{"hidden_size": 512, "moe_layers": [0, 1, 2, 3, 4, 5, 6, 7, 8, 9, 10, 11, 12, 13, 14, 15], "routed_scale": 1.73, "norm_place": "pre", "norm_eps": 1e-05, "tie_word_embeddings": true, "init": "uniform", "init_std_down": 0.0, "optimizer": "adamw", "max_grad_norm": 0.5, "max_seq_len": 1024, "train_tokens": 1226000000}
Below are experts of layer 2 (counted from 0) of a mixture-of-experts language model. Rows are named router (the router's row for the expert), up (a neuron's input weights, with its number) and show model dimensions 0-127. Each number is 200 + 40 x the weight over its row's rms, rounded and kept within 0 to 999.
Before each expert's rows: a language model's description of what the expert responds to; "comes after" lists some tokens at least twice as common just before its tokens as in all text. This comes from a sample of Wikipedia text that the model never trained on. Tokens count by the router's weight.

# expert 43
Years and dates. Year numbers and month names in dates, plus commas and closing quotes, e.g. in 2013, 13 April 2019, from 1931.
comes after: " in", "|", "In", " In", " July", " January"
router,158,205,147,256,258,173,164,194,246,272,224,145,217,150,182,162,248,190,150,134,205,219,213,202,172,148,123,261,274,162,215,180,225,207,184,160,188,221,233,142,159,108,296,244,189,171,209,250,155,199,235,223,198,131,225,205,219,168,152,181,205,200,237,255,146,234,248,170,165,193,188,235,229,201,202,223,193,232,209,230,197,132,243,195,145,297,188,170,164,239,223,158,170,193,215,190,191,231,144,156,175,166,152,227,229,185,218,280,199,183,297,185,148,265,199,208,232,205,242,227,240,170,171,164,227,297,266,246
up0,200,246,263,219,201,169,252,197,239,266,215,221,238,248,208,208,241,190,198,176,250,254,139,194,219,217,204,178,256,198,183,220,160,156,172,161,148,168,195,192,243,286,192,168,205,136,266,200,180,164,189,160,209,191,171,132,200,223,232,124,208,189,215,251,133,128,245,172,225,272,265,156,183,197,256,239,202,138,240,218,193,224,171,309,274,186,168,239,155,186,295,220,206,223,153,186,226,170,213,143,206,230,198,291,155,218,218,180,156,169,180,257,219,212,135,240,250,134,195,184,154,187,215,205,180,177,193,210
up1,214,172,261,217,147,177,155,181,238,166,268,221,227,217,185,206,176,180,268,247,161,237,122,252,237,191,185,117,232,229,157,219,233,221,251,151,227,199,180,201,330,288,187,189,147,253,148,130,213,152,169,161,122,199,166,193,214,225,164,218,122,161,191,169,155,142,114,179,199,193,256,193,173,232,201,245,214,171,228,164,197,259,143,111,203,184,188,237,209,144,264,242,209,222,152,215,184,144,260,266,143,215,249,283,177,258,181,151,164,194,182,137,253,214,232,214,204,205,137,160,239,236,264,127,142,178,167,214
up2,274,238,236,177,172,187,233,144,210,225,232,309,180,156,226,212,183,239,257,295,210,217,244,128,199,245,155,151,160,272,157,240,246,182,204,207,182,172,166,200,193,273,203,177,216,236,251,240,198,289,282,150,192,225,184,235,127,202,226,174,201,220,193,115,181,174,164,157,174,179,173,174,146,212,156,209,197,234,137,222,197,186,262,201,221,136,240,188,155,219,240,195,205,188,217,194,236,198,128,223,259,205,185,180,123,195,168,199,246,149,168,198,196,165,199,166,206,198,158,142,173,189,184,191,157,125,143,219
up3,221,107,250,202,213,166,127,255,122,236,211,184,215,222,238,163,181,170,257,172,175,168,193,212,240,239,248,137,194,226,209,254,132,187,215,205,144,189,211,181,185,208,198,206,244,179,160,173,243,142,249,117,177,183,125,228,250,189,238,222,155,216,179,167,253,212,207,237,213,168,221,201,204,167,230,184,175,164,179,213,198,239,188,222,216,196,187,222,169,163,135,215,159,141,185,242,256,162,263,180,280,177,186,213,137,250,203,216,229,203,160,226,195,182,197,213,201,243,203,175,157,163,156,259,240,186,191,217
up4,272,187,249,266,258,150,147,207,111,196,288,151,224,179,199,191,216,216,191,186,179,295,135,211,274,201,187,194,241,223,228,187,312,208,194,310,190,184,209,173,184,228,166,156,168,141,163,237,204,226,172,179,227,212,177,184,224,207,233,164,72,234,268,235,144,153,111,158,158,141,190,185,193,179,236,251,229,175,198,171,173,238,141,181,218,251,154,219,249,167,173,172,251,196,153,200,232,180,204,198,207,149,198,244,200,175,226,230,189,140,183,237,233,204,236,274,234,187,169,269,175,208,163,197,194,176,189,183
up5,192,168,229,144,113,244,216,169,266,221,219,223,153,163,209,188,208,227,215,229,167,257,191,214,233,180,201,174,142,193,214,202,197,201,177,162,227,208,200,201,242,225,228,170,238,198,157,214,182,188,211,223,153,189,212,211,231,306,185,265,213,203,216,149,165,211,138,190,197,187,226,161,148,215,319,155,223,226,171,289,218,222,188,243,254,152,265,261,154,171,192,188,204,197,211,305,175,220,206,202,140,276,213,303,144,224,196,109,184,237,210,166,237,165,182,155,147,155,66,158,222,193,240,135,202,200,205,211
up6,201,214,219,218,194,189,190,256,253,199,311,179,249,178,184,177,216,219,217,211,178,200,156,196,220,134,206,142,253,190,204,288,165,270,282,199,245,192,204,196,203,205,188,234,219,198,264,183,205,192,170,164,244,140,154,221,208,198,257,191,194,159,214,231,191,163,173,211,151,122,213,214,119,228,177,178,212,194,233,216,248,241,264,215,233,195,208,232,142,191,245,271,185,229,170,210,207,199,200,160,192,226,190,207,251,259,233,211,150,179,214,283,243,188,163,170,210,142,179,149,212,210,138,179,236,211,173,175
up7,188,241,217,253,244,159,170,251,197,196,199,196,237,113,158,191,167,195,163,169,215,194,239,212,238,215,223,194,240,258,225,161,232,231,246,167,131,179,147,199,230,146,257,205,225,159,173,244,176,141,154,194,289,241,228,257,197,224,187,185,184,209,165,209,158,215,212,224,244,85,208,191,187,159,238,223,211,210,285,240,144,203,209,242,209,220,235,227,160,213,116,206,183,184,185,205,235,161,220,165,197,180,174,225,135,204,194,241,181,195,147,223,191,206,249,251,301,231,249,195,146,182,67,250,181,228,166,191
up8,235,121,128,109,137,230,238,238,173,135,162,207,296,191,311,218,179,155,282,231,194,233,229,196,198,164,201,182,238,254,167,276,165,157,136,189,131,209,194,263,189,216,189,220,261,231,153,98,270,227,207,216,179,194,187,310,226,162,230,247,207,144,193,155,215,179,154,201,150,153,186,159,161,168,175,177,197,186,227,227,247,214,253,147,196,175,210,195,101,190,164,185,156,263,175,182,197,184,213,185,220,184,221,155,237,235,198,115,217,284,188,187,245,149,244,88,176,227,177,209,253,166,166,232,172,122,219,238
up9,265,263,110,146,223,226,234,167,170,137,251,147,207,124,243,164,168,208,319,233,211,286,136,203,212,196,239,237,182,142,173,220,246,188,210,298,237,172,225,219,172,289,151,164,169,234,247,201,165,170,149,201,183,199,233,163,245,267,166,210,143,196,200,203,201,143,176,164,205,227,179,161,170,204,182,230,224,237,196,178,198,224,120,233,271,228,211,184,224,223,252,153,271,146,165,264,190,162,194,277,204,218,215,132,200,153,209,251,167,182,217,234,293,211,175,318,166,131,156,232,227,179,205,222,177,131,103,184
up10,191,212,117,169,153,199,202,198,165,125,194,177,225,164,202,163,221,245,172,175,246,225,198,198,162,166,277,237,186,192,238,132,158,263,204,326,140,224,166,216,125,237,198,212,217,239,220,226,212,211,194,199,192,193,208,217,251,97,161,237,251,182,206,226,214,147,168,261,301,206,142,216,181,180,150,232,195,167,147,235,189,224,176,168,159,180,276,168,233,193,100,184,210,217,203,197,220,218,254,185,208,214,203,217,221,225,161,220,166,154,139,106,195,184,258,309,153,260,189,184,135,222,182,202,194,227,202,212
up11,157,146,245,204,258,193,154,237,176,219,164,183,163,152,213,188,196,243,166,159,287,300,129,266,271,281,196,196,178,183,161,214,241,166,241,226,202,119,187,242,184,228,203,170,204,199,187,157,219,177,183,147,174,227,188,232,236,275,230,207,231,156,146,181,175,148,73,148,191,182,295,145,217,193,154,221,195,144,222,256,197,237,158,283,223,193,183,211,183,189,205,186,198,210,269,274,218,175,251,189,150,227,199,155,266,229,168,169,163,162,124,165,228,201,151,201,203,241,176,171,150,249,195,175,204,213,227,178
up12,201,249,167,212,137,209,138,172,197,179,224,169,196,196,197,206,167,191,211,261,241,264,200,204,195,213,227,174,162,208,152,172,210,172,292,232,179,121,220,195,240,297,155,184,204,293,167,171,247,182,172,190,142,199,176,122,247,229,207,157,202,225,178,190,198,186,150,232,172,229,235,193,195,146,208,224,239,194,141,234,148,215,116,236,268,197,223,244,180,125,205,234,209,261,174,210,184,232,270,164,199,239,171,190,255,266,163,155,180,254,149,241,207,147,254,235,161,282,147,149,202,214,261,127,234,147,153,212
up13,239,213,174,108,192,198,210,208,152,99,247,195,79,108,222,212,186,247,240,231,206,240,205,200,235,240,234,169,149,231,182,224,174,183,228,184,182,146,138,202,195,231,151,168,145,168,195,223,228,225,211,183,127,213,202,176,260,166,211,202,222,200,230,161,243,149,156,262,115,155,180,149,123,207,183,166,216,231,235,185,164,200,188,162,262,202,167,198,182,141,179,153,204,240,220,207,210,230,203,192,201,284,304,156,164,182,213,153,206,171,193,174,234,189,261,182,166,203,210,280,193,217,218,123,177,247,144,149
up14,227,285,230,196,214,255,181,261,211,218,194,193,245,224,194,154,170,209,201,259,165,164,227,183,253,217,60,179,173,204,226,224,206,204,170,167,188,160,147,218,207,198,190,238,188,170,180,145,194,213,260,201,248,189,263,204,183,213,228,197,173,224,181,187,240,189,264,115,192,195,214,139,182,188,250,199,202,250,249,194,218,193,197,201,209,132,205,220,232,167,282,155,213,206,162,168,186,192,213,248,189,153,206,159,147,138,258,253,133,227,188,293,188,154,181,153,280,143,211,233,182,147,222,273,200,232,171,227
up15,202,141,224,239,233,212,119,203,117,249,243,186,159,219,230,223,192,199,254,193,131,198,147,165,283,244,215,138,168,275,177,192,235,173,209,269,181,179,204,209,270,183,210,244,251,154,114,133,197,194,225,180,195,252,92,206,245,253,191,208,188,158,185,169,201,218,172,172,236,151,242,224,245,213,183,265,177,193,211,238,196,244,156,159,270,257,264,232,163,157,128,177,218,178,186,232,262,171,221,183,187,207,200,181,250,231,188,169,206,181,159,168,147,184,250,186,252,231,172,171,83,253,139,253,190,231,189,151
up16,215,173,206,193,134,239,372,206,204,148,218,181,188,225,269,201,208,146,173,187,282,164,169,222,211,213,250,176,170,212,132,306,176,300,177,219,130,204,233,207,259,194,160,251,211,242,228,268,207,191,152,83,171,169,120,213,242,175,207,193,165,192,197,155,226,230,215,247,206,183,263,197,233,265,246,148,204,158,170,174,225,202,162,184,226,151,198,208,252,143,232,208,158,234,190,181,230,144,226,179,182,185,226,164,227,248,198,186,192,218,198,260,193,170,197,191,217,184,187,234,164,204,155,198,162,147,181,193

# expert 33
Digits in numeric tables. Numbers and digit pieces inside tables, track lists, statistics and durations, such as 4, 11, 20, 888.
comes after: " |", "|", ":", ";", "–19", "N"
router,132,214,234,201,243,157,139,180,217,250,157,202,202,277,192,161,260,173,184,205,192,191,189,249,209,177,175,164,152,138,238,290,128,166,212,184,189,205,241,153,272,234,211,176,194,271,188,214,184,140,237,245,190,198,138,222,215,194,191,169,201,218,221,222,212,250,217,175,224,125,109,223,252,187,159,217,205,158,173,118,124,166,277,205,157,229,140,169,188,257,224,207,138,119,189,218,260,216,217,201,171,163,117,257,176,177,212,204,263,215,187,286,232,240,174,244,153,248,197,180,177,151,201,239,234,205,228,241
up0,200,205,186,291,172,187,168,146,213,119,179,200,220,161,227,172,226,162,202,137,288,304,115,228,144,180,215,229,228,218,225,119,301,193,206,236,192,151,213,205,197,194,175,182,172,228,114,173,191,265,196,187,228,198,217,170,189,189,232,229,146,140,292,216,149,223,147,243,159,173,249,201,182,141,287,306,191,183,183,214,182,182,179,250,162,212,231,233,201,184,192,203,203,268,186,162,209,148,191,164,222,232,191,133,233,180,178,218,146,236,231,229,184,141,258,224,172,163,272,237,240,183,131,109,224,149,212,204
up1,250,229,165,202,159,246,231,194,299,142,250,256,195,181,221,183,186,235,200,189,175,204,222,239,208,155,200,148,270,196,164,267,176,206,183,221,205,202,223,228,152,232,226,154,230,161,172,153,177,191,131,174,112,127,278,255,247,267,215,297,223,177,205,133,192,164,104,233,130,214,222,181,88,207,223,109,224,184,221,312,220,192,186,195,218,206,276,273,118,169,247,222,170,250,204,229,48,170,182,241,193,333,229,275,215,231,238,195,178,207,204,194,185,156,206,177,199,146,147,174,215,164,198,141,144,225,211,219
up2,171,200,217,195,169,246,184,138,129,241,255,219,211,196,240,220,153,221,207,218,224,229,145,269,242,190,207,193,167,182,257,225,152,193,185,179,186,169,178,209,161,235,234,144,176,199,117,195,169,199,159,223,278,177,172,218,169,279,132,173,182,220,221,192,120,200,185,245,326,186,196,115,214,211,176,241,189,193,226,281,166,231,213,213,206,216,197,269,215,227,210,162,247,215,142,198,114,130,150,189,153,171,181,247,187,183,250,229,223,190,150,207,208,164,215,208,295,297,223,200,185,276,135,201,185,221,226,216
up3,200,147,210,254,183,206,233,212,153,178,241,283,240,215,172,127,193,185,249,145,195,260,246,146,204,220,176,212,175,181,231,180,366,205,181,170,176,195,193,176,167,206,184,172,145,117,221,282,189,174,163,134,222,220,195,224,188,197,129,251,218,176,190,145,184,171,138,221,201,182,193,208,202,242,225,184,184,185,172,222,127,213,186,187,190,240,237,244,202,210,206,160,203,254,148,177,172,92,75,250,162,235,188,179,199,201,134,202,188,199,190,241,222,203,188,232,276,162,260,256,212,146,157,254,127,161,141,167
up4,202,168,176,185,234,237,178,203,224,213,192,209,157,172,189,205,204,232,224,235,234,268,179,236,222,208,190,210,209,188,242,302,268,229,159,214,205,202,219,199,244,222,240,264,223,167,131,179,222,167,217,168,148,140,296,160,213,237,207,152,168,177,238,194,193,213,134,144,218,151,224,180,190,168,227,195,218,224,206,226,236,219,205,203,192,144,209,259,226,183,280,259,209,190,163,180,264,219,185,144,179,153,201,210,174,216,215,280,171,205,173,212,220,177,136,164,232,105,197,265,191,242,241,177,171,206,251,222
up5,211,145,203,222,176,192,225,169,131,129,200,195,190,162,200,243,147,165,184,228,199,175,189,212,180,180,195,194,193,234,156,165,233,250,195,281,187,208,115,286,157,228,169,197,122,259,159,212,195,291,192,230,229,202,259,246,233,218,211,224,171,147,138,154,112,100,216,250,231,231,234,122,84,216,230,141,218,218,289,218,194,251,205,227,250,169,232,246,177,178,244,223,239,272,124,159,188,185,204,227,194,208,241,223,245,192,177,282,138,222,178,208,180,113,228,176,251,178,139,220,149,262,182,185,200,222,205,179
up6,240,141,172,188,156,251,219,197,216,142,234,241,237,153,250,181,151,156,182,189,237,230,182,275,180,195,157,179,286,213,145,199,224,215,251,201,203,152,184,251,127,225,209,171,167,190,161,209,222,193,166,139,182,240,247,223,234,203,164,279,171,165,129,112,143,135,148,209,253,185,214,198,176,176,238,162,204,236,208,253,197,257,186,206,190,203,275,298,212,145,177,206,210,238,212,196,148,159,172,263,148,211,229,158,279,246,204,176,119,273,113,181,153,137,243,146,201,199,180,235,200,193,194,137,152,234,156,232
up7,222,197,202,173,127,219,214,208,187,153,216,189,208,153,226,234,128,125,181,217,206,232,187,188,202,198,186,170,246,239,148,188,198,217,228,241,183,160,153,271,164,199,218,177,207,179,165,204,231,186,173,186,209,220,257,201,252,185,183,271,177,159,186,141,105,129,164,214,212,258,221,128,145,187,272,157,236,231,226,253,185,201,171,232,206,177,258,323,198,133,201,195,246,253,164,214,133,147,205,231,149,203,239,199,194,251,197,183,150,258,193,172,172,127,232,140,210,126,115,254,198,270,199,183,128,211,195,231
up8,262,259,206,261,222,187,193,180,92,193,164,261,174,134,273,264,167,181,213,202,185,211,149,177,210,135,168,227,207,234,196,155,130,199,223,256,223,117,168,253,213,198,216,179,191,187,239,122,155,220,179,173,231,231,214,160,183,226,307,219,214,108,206,146,241,167,212,235,194,238,212,211,160,200,175,190,267,98,285,202,263,161,199,206,205,267,263,167,142,140,189,217,245,227,201,228,232,250,272,114,237,236,257,215,269,225,210,154,201,214,255,189,161,245,208,216,235,307,233,165,248,173,215,156,191,260,148,169
up9,255,193,161,178,176,162,180,175,148,186,221,190,209,160,238,221,166,116,195,211,218,224,173,229,196,182,197,191,226,263,186,229,172,240,219,239,192,211,206,219,151,234,232,190,162,185,128,183,215,203,176,159,170,196,244,193,280,228,175,259,194,171,180,174,110,123,200,243,186,246,228,111,101,219,232,181,213,219,247,278,207,199,185,176,214,165,252,319,200,153,244,225,252,297,137,190,143,184,173,251,169,255,239,233,209,188,190,204,169,246,194,189,170,135,263,180,234,137,124,247,225,254,200,177,160,223,192,205
up10,255,197,206,155,209,206,195,159,209,145,254,192,254,212,219,248,201,174,176,177,210,185,252,147,173,154,189,240,239,215,247,238,238,262,168,210,225,193,228,208,115,194,237,172,239,228,198,223,226,244,162,214,181,185,242,203,184,141,161,186,214,212,178,189,179,175,144,207,253,177,228,159,207,213,221,277,210,178,265,205,206,233,205,153,157,190,208,210,176,199,168,196,185,225,126,138,151,191,242,234,237,184,166,257,242,210,230,163,71,240,210,241,238,141,222,167,167,206,109,207,229,237,196,213,155,110,201,153
up11,163,183,199,270,119,245,235,170,159,231,225,203,186,221,214,188,210,129,172,155,289,246,226,182,172,221,224,187,176,173,216,195,215,232,152,242,179,251,171,208,215,222,232,223,186,170,139,140,186,163,244,216,90,122,268,197,183,186,161,166,182,183,237,161,83,168,209,187,202,185,187,159,199,157,178,237,237,180,182,252,179,230,139,208,229,185,204,284,188,173,232,166,205,224,210,175,194,153,210,257,176,133,139,154,201,180,188,180,172,237,197,180,217,174,209,201,200,191,150,189,264,287,202,254,231,182,203,224
up12,240,150,209,185,133,219,229,170,159,170,223,180,184,144,233,219,139,165,156,187,190,187,190,234,234,170,221,165,236,256,201,217,194,258,183,247,140,149,203,218,146,195,211,150,129,200,163,186,203,170,159,159,215,179,225,213,258,203,185,286,187,147,137,189,170,132,164,235,235,199,259,161,94,170,258,144,238,232,273,250,191,201,188,195,233,148,167,272,194,148,235,202,261,278,141,250,145,207,182,239,177,220,291,199,184,266,253,161,147,259,185,174,153,108,269,176,245,133,104,242,240,249,231,189,140,211,176,222
up13,220,175,250,239,217,225,259,196,163,216,248,174,182,173,212,226,183,238,235,196,278,187,274,190,237,179,155,261,145,193,219,230,245,207,173,232,220,182,195,221,219,239,197,222,78,159,206,125,221,193,197,211,211,182,205,177,217,220,217,148,228,170,251,118,144,152,183,253,246,202,200,211,174,133,196,188,241,119,305,200,163,245,130,227,187,211,193,230,179,152,273,197,268,237,221,175,217,169,203,189,213,209,173,149,273,166,142,230,218,258,143,227,190,206,164,218,254,231,180,262,214,245,216,130,221,136,181,187
up14,198,203,196,160,199,234,211,150,175,194,187,272,208,212,183,179,221,192,190,134,275,164,239,127,194,220,188,181,195,186,174,209,207,165,118,244,270,197,154,250,198,149,141,157,129,151,145,207,187,280,183,222,251,186,219,177,264,196,236,243,119,174,172,200,155,60,261,128,221,194,179,197,195,191,175,106,224,174,249,174,174,195,161,224,184,150,225,218,210,224,222,221,220,220,111,164,224,178,234,136,231,224,214,284,215,217,255,242,198,186,166,225,194,181,177,208,187,156,225,135,219,257,243,226,174,170,160,182
up15,158,184,161,159,259,220,214,228,233,165,210,213,190,219,155,202,234,196,195,196,205,234,195,202,206,232,181,308,255,243,186,221,179,128,168,258,233,158,177,286,268,164,192,184,160,226,251,127,168,147,268,206,292,290,256,223,115,180,207,213,197,192,183,200,224,199,160,249,236,204,205,205,140,206,174,222,144,213,200,226,232,145,176,175,181,179,188,183,204,185,222,112,172,193,257,224,194,234,142,243,168,227,229,86,214,146,262,249,227,145,233,128,167,210,202,222,213,218,248,268,208,186,262,217,160,219,210,237
up16,208,203,216,212,204,191,214,229,202,173,209,242,219,184,160,193,177,240,129,114,247,260,211,137,186,203,173,216,214,165,211,234,239,234,211,182,266,137,209,195,183,251,236,182,185,183,126,138,210,141,191,175,144,240,258,241,177,182,209,227,224,238,86,104,204,93,145,134,155,205,189,184,152,235,179,98,215,170,202,225,220,225,195,227,224,228,209,248,206,236,267,205,216,220,191,172,141,225,254,186,180,295,186,279,231,152,204,142,107,240,214,252,158,248,214,255,219,312,196,170,235,185,269,135,199,182,210,157

# expert 13
Scores and small numbers. Small numbers in table cells and match scores, especially results like 3–2, 2–0, 102–67, and dates in infoboxes.
comes after: " |", "|", ":", ";", " 1", "–19"
router,158,245,259,182,199,143,168,214,173,248,243,237,260,183,185,137,230,147,122,202,144,173,228,201,125,245,170,213,199,108,181,225,193,251,244,146,217,246,235,136,219,205,207,183,245,91,137,191,167,152,167,200,177,169,179,187,281,175,257,175,181,244,193,226,179,190,201,187,199,213,195,229,222,187,270,177,204,204,157,190,206,149,283,220,170,221,197,333,239,248,262,174,150,180,215,138,202,243,166,144,146,211,175,181,118,247,269,209,221,225,189,160,280,177,174,236,175,127,180,216,188,223,194,212,226,198,233,217
up0,322,173,147,209,155,260,239,182,214,94,253,178,188,163,202,263,153,226,229,178,272,173,139,145,235,149,231,198,227,264,199,235,134,116,162,274,165,91,196,261,177,158,171,196,213,269,217,183,221,225,180,181,182,262,231,203,184,223,201,245,194,147,153,82,153,168,186,195,225,196,211,200,204,189,219,176,237,202,330,201,190,246,155,208,206,192,227,237,193,165,174,205,235,256,119,197,179,167,287,222,193,227,213,230,267,196,148,216,180,195,198,175,175,145,235,153,199,234,164,190,202,243,199,160,112,174,178,189
up1,201,151,217,152,134,334,244,183,199,188,256,241,223,263,230,252,187,257,188,147,282,136,193,248,235,119,189,270,272,201,212,234,218,163,231,184,174,191,173,283,228,206,198,160,207,216,281,198,276,177,164,191,235,192,181,227,231,273,125,241,200,231,181,169,128,157,188,188,183,253,182,182,199,155,224,189,255,228,230,227,245,201,170,195,208,210,170,265,169,174,204,151,209,188,160,185,178,81,226,167,187,152,196,190,168,148,238,246,191,185,245,120,227,217,200,205,227,205,222,227,120,244,175,190,129,180,172,221
up2,297,178,174,170,157,224,215,215,233,178,213,183,256,177,272,280,147,246,166,229,179,248,201,219,184,140,234,224,179,245,117,182,194,172,196,263,245,214,179,275,225,200,273,186,97,195,258,242,140,334,250,159,108,235,219,199,111,220,176,202,228,99,114,211,152,153,159,291,185,216,253,178,158,233,139,206,217,157,305,213,190,335,147,164,229,220,253,159,137,166,205,250,260,247,164,273,176,187,163,268,262,226,210,156,262,204,104,167,153,209,219,223,209,233,247,159,222,214,173,183,209,232,154,178,168,159,113,210
up3,222,134,139,174,220,220,220,159,168,141,195,213,132,176,217,262,148,218,272,210,207,206,123,198,235,171,279,191,239,232,173,225,139,177,233,255,173,145,162,253,186,187,196,289,178,216,173,194,163,247,227,226,260,231,224,251,219,255,170,252,206,119,160,185,257,224,219,227,175,193,213,149,149,211,205,203,174,216,253,234,209,214,182,178,246,206,269,148,134,168,192,187,219,226,160,255,176,203,257,184,263,260,150,215,270,225,185,189,225,175,224,153,150,146,225,194,225,248,106,185,170,222,199,208,195,192,205,241
up4,216,166,196,144,166,204,165,188,157,196,248,158,219,211,263,123,228,222,294,162,222,220,192,202,222,147,98,214,172,264,211,189,248,184,144,236,238,175,227,258,219,185,187,98,215,213,190,228,210,185,169,247,183,291,163,187,148,312,277,233,245,222,210,184,158,224,138,240,229,177,222,172,173,230,246,195,197,109,217,159,172,165,177,257,122,176,185,226,264,147,216,188,174,209,158,227,197,171,239,183,222,200,192,318,200,212,204,214,203,228,159,211,199,192,240,190,226,179,141,219,220,158,172,193,194,113,138,169
up5,181,243,238,208,252,225,158,277,213,233,235,207,172,242,190,167,201,256,196,175,202,282,200,265,133,198,237,245,275,203,183,209,263,243,200,240,137,117,140,179,217,249,220,172,270,151,134,215,199,139,241,126,125,239,192,180,189,185,197,186,131,155,251,206,137,173,71,256,188,176,237,243,246,89,262,249,169,215,217,206,206,232,136,251,166,260,241,229,218,191,211,160,183,187,154,182,115,216,278,205,244,234,174,207,208,236,108,185,157,209,173,215,145,184,222,218,302,171,190,126,224,141,168,198,223,140,142,162
up6,224,202,210,161,185,212,205,172,185,175,97,200,172,152,202,203,283,178,268,162,212,185,255,187,232,235,181,252,243,231,228,201,222,145,159,203,154,150,228,195,191,193,184,159,189,202,177,185,253,197,194,218,184,223,240,259,127,225,209,229,196,208,250,220,184,192,142,216,233,163,230,250,156,218,207,286,153,184,206,254,264,257,119,261,172,173,214,221,240,193,223,255,156,199,207,162,193,173,204,144,196,181,264,195,240,223,223,284,155,194,132,223,119,148,316,244,195,127,258,224,124,210,168,220,155,133,104,223
up7,209,167,153,241,200,253,200,182,253,178,208,179,131,147,255,289,179,232,228,242,230,234,170,174,250,112,191,162,234,272,205,206,152,152,126,274,202,125,146,278,210,127,154,251,200,193,209,172,215,199,231,180,205,222,194,209,192,257,189,239,234,124,165,176,190,249,219,179,199,178,240,187,216,168,138,223,166,188,309,241,195,220,161,221,235,262,240,139,122,120,120,192,308,252,182,270,229,133,256,172,212,217,177,202,252,202,126,233,215,124,172,193,139,184,210,213,203,235,176,92,198,236,189,217,164,202,158,236
up8,198,171,205,323,200,248,234,182,147,185,225,187,251,170,228,213,166,204,138,174,198,139,168,218,280,107,191,261,169,237,167,165,224,82,214,240,210,101,189,213,169,233,197,161,94,253,214,283,179,245,183,231,143,227,166,189,138,238,279,170,215,166,221,186,141,225,178,148,206,259,216,147,167,180,176,219,255,172,222,250,177,243,150,229,188,159,254,237,171,184,191,199,251,260,148,234,219,161,227,199,164,165,255,249,214,273,177,220,172,192,191,233,195,156,200,201,161,217,170,258,171,245,182,158,161,232,227,173
up9,178,147,175,242,239,223,177,137,185,158,158,223,182,173,219,286,159,203,242,224,205,204,189,215,237,148,298,137,205,247,211,160,148,123,168,266,167,111,129,246,240,116,163,254,188,242,177,160,221,200,224,223,214,227,215,224,200,210,163,245,233,142,155,164,165,238,220,188,192,165,219,200,156,210,119,182,110,158,245,231,184,203,193,258,209,240,220,122,130,147,108,157,239,273,169,250,250,173,262,162,240,272,177,162,250,174,127,173,212,210,231,160,146,160,255,217,158,247,157,133,183,195,192,202,181,205,194,212
up10,205,171,212,228,260,189,206,254,164,183,179,263,208,202,244,295,95,188,197,133,155,250,186,255,237,192,205,226,204,233,212,252,181,184,175,239,226,201,201,167,171,171,211,229,203,180,149,159,210,149,228,177,139,214,222,189,161,224,331,185,166,205,225,239,212,177,206,258,210,198,256,177,174,173,277,207,311,168,216,251,198,177,134,249,175,159,220,246,268,188,257,225,207,150,243,199,205,174,161,192,127,191,217,212,200,216,149,195,217,186,178,159,240,177,189,130,186,220,245,244,168,213,176,178,189,150,236,146
up11,253,150,162,155,204,217,215,204,217,190,141,199,152,212,167,246,206,267,214,278,237,188,227,184,234,230,232,159,208,231,143,167,129,221,117,185,188,142,159,257,244,154,188,208,176,264,201,250,243,256,215,240,237,258,277,170,220,154,183,241,243,184,140,149,179,160,178,214,237,247,181,205,170,195,171,126,196,201,199,214,177,229,185,169,228,130,186,63,213,143,216,146,243,202,222,288,210,198,214,168,195,238,256,203,238,183,186,157,205,247,170,138,181,239,188,138,160,230,156,244,224,235,291,225,131,199,199,210
up12,237,250,193,270,199,203,231,246,211,153,220,184,161,216,170,242,214,194,253,208,169,218,172,198,266,215,185,198,278,232,235,297,207,142,143,291,189,146,174,239,176,215,172,160,133,216,221,231,254,168,245,140,172,224,213,202,171,237,232,197,165,140,224,193,200,242,177,204,154,209,249,273,184,159,198,221,206,181,227,273,183,229,138,176,226,206,185,185,195,159,215,174,246,181,195,266,150,155,174,173,245,262,265,215,225,186,99,230,227,195,203,218,156,243,254,161,192,211,221,237,156,198,171,209,150,151,123,309
up13,168,192,138,165,203,229,221,126,167,185,180,226,230,196,165,196,191,231,235,245,176,170,265,200,179,214,147,225,163,193,225,179,161,192,220,152,181,165,177,229,136,189,197,212,241,157,178,174,210,166,239,191,116,252,220,154,163,177,154,243,272,179,196,171,203,150,177,228,166,271,163,210,173,176,163,204,105,187,186,224,284,155,194,172,209,255,225,132,238,247,233,154,210,276,240,221,222,212,176,204,239,269,216,107,219,196,188,207,215,123,151,108,218,179,170,247,143,210,177,179,157,178,290,181,115,160,173,188
up14,191,221,173,194,155,178,200,201,257,191,265,199,213,122,183,183,205,198,201,170,193,161,219,144,181,234,158,214,198,150,182,258,215,188,197,198,181,202,220,216,236,281,214,166,218,197,247,222,179,202,204,188,200,215,331,214,152,214,112,197,243,210,193,196,167,189,171,201,231,173,192,193,266,216,194,255,264,197,204,229,192,271,261,265,176,307,191,254,207,229,168,230,195,235,210,184,221,148,254,209,239,274,165,333,189,189,194,209,129,256,148,142,165,184,175,240,252,169,173,172,206,253,144,279,181,197,149,218
up15,148,199,260,277,193,181,182,220,216,189,152,162,193,180,176,220,189,278,175,285,249,286,156,140,295,215,181,259,255,172,244,265,244,184,153,251,224,154,234,220,193,217,171,266,200,192,107,173,199,177,153,208,189,162,204,232,132,211,183,220,192,198,218,204,210,127,160,182,237,184,255,213,171,211,186,202,185,240,222,295,273,187,190,283,228,141,185,213,141,191,204,168,165,233,173,278,265,214,263,156,204,280,183,187,243,180,211,229,216,248,124,187,181,172,165,192,194,180,233,187,204,180,245,157,193,223,150,215
up16,190,200,137,225,175,177,199,196,147,190,185,257,301,191,131,186,211,243,226,270,206,307,176,221,164,227,134,239,251,206,221,205,318,118,196,269,165,175,168,208,204,226,210,215,183,169,162,134,194,248,283,172,103,201,178,220,201,185,244,249,215,102,180,195,207,189,141,205,226,179,203,147,176,248,210,160,205,202,210,187,182,178,202,235,185,244,283,222,227,197,135,214,208,262,161,209,188,293,285,181,208,298,195,199,232,218,151,170,196,224,144,133,161,235,202,191,176,282,193,155,188,206,176,264,168,207,181,183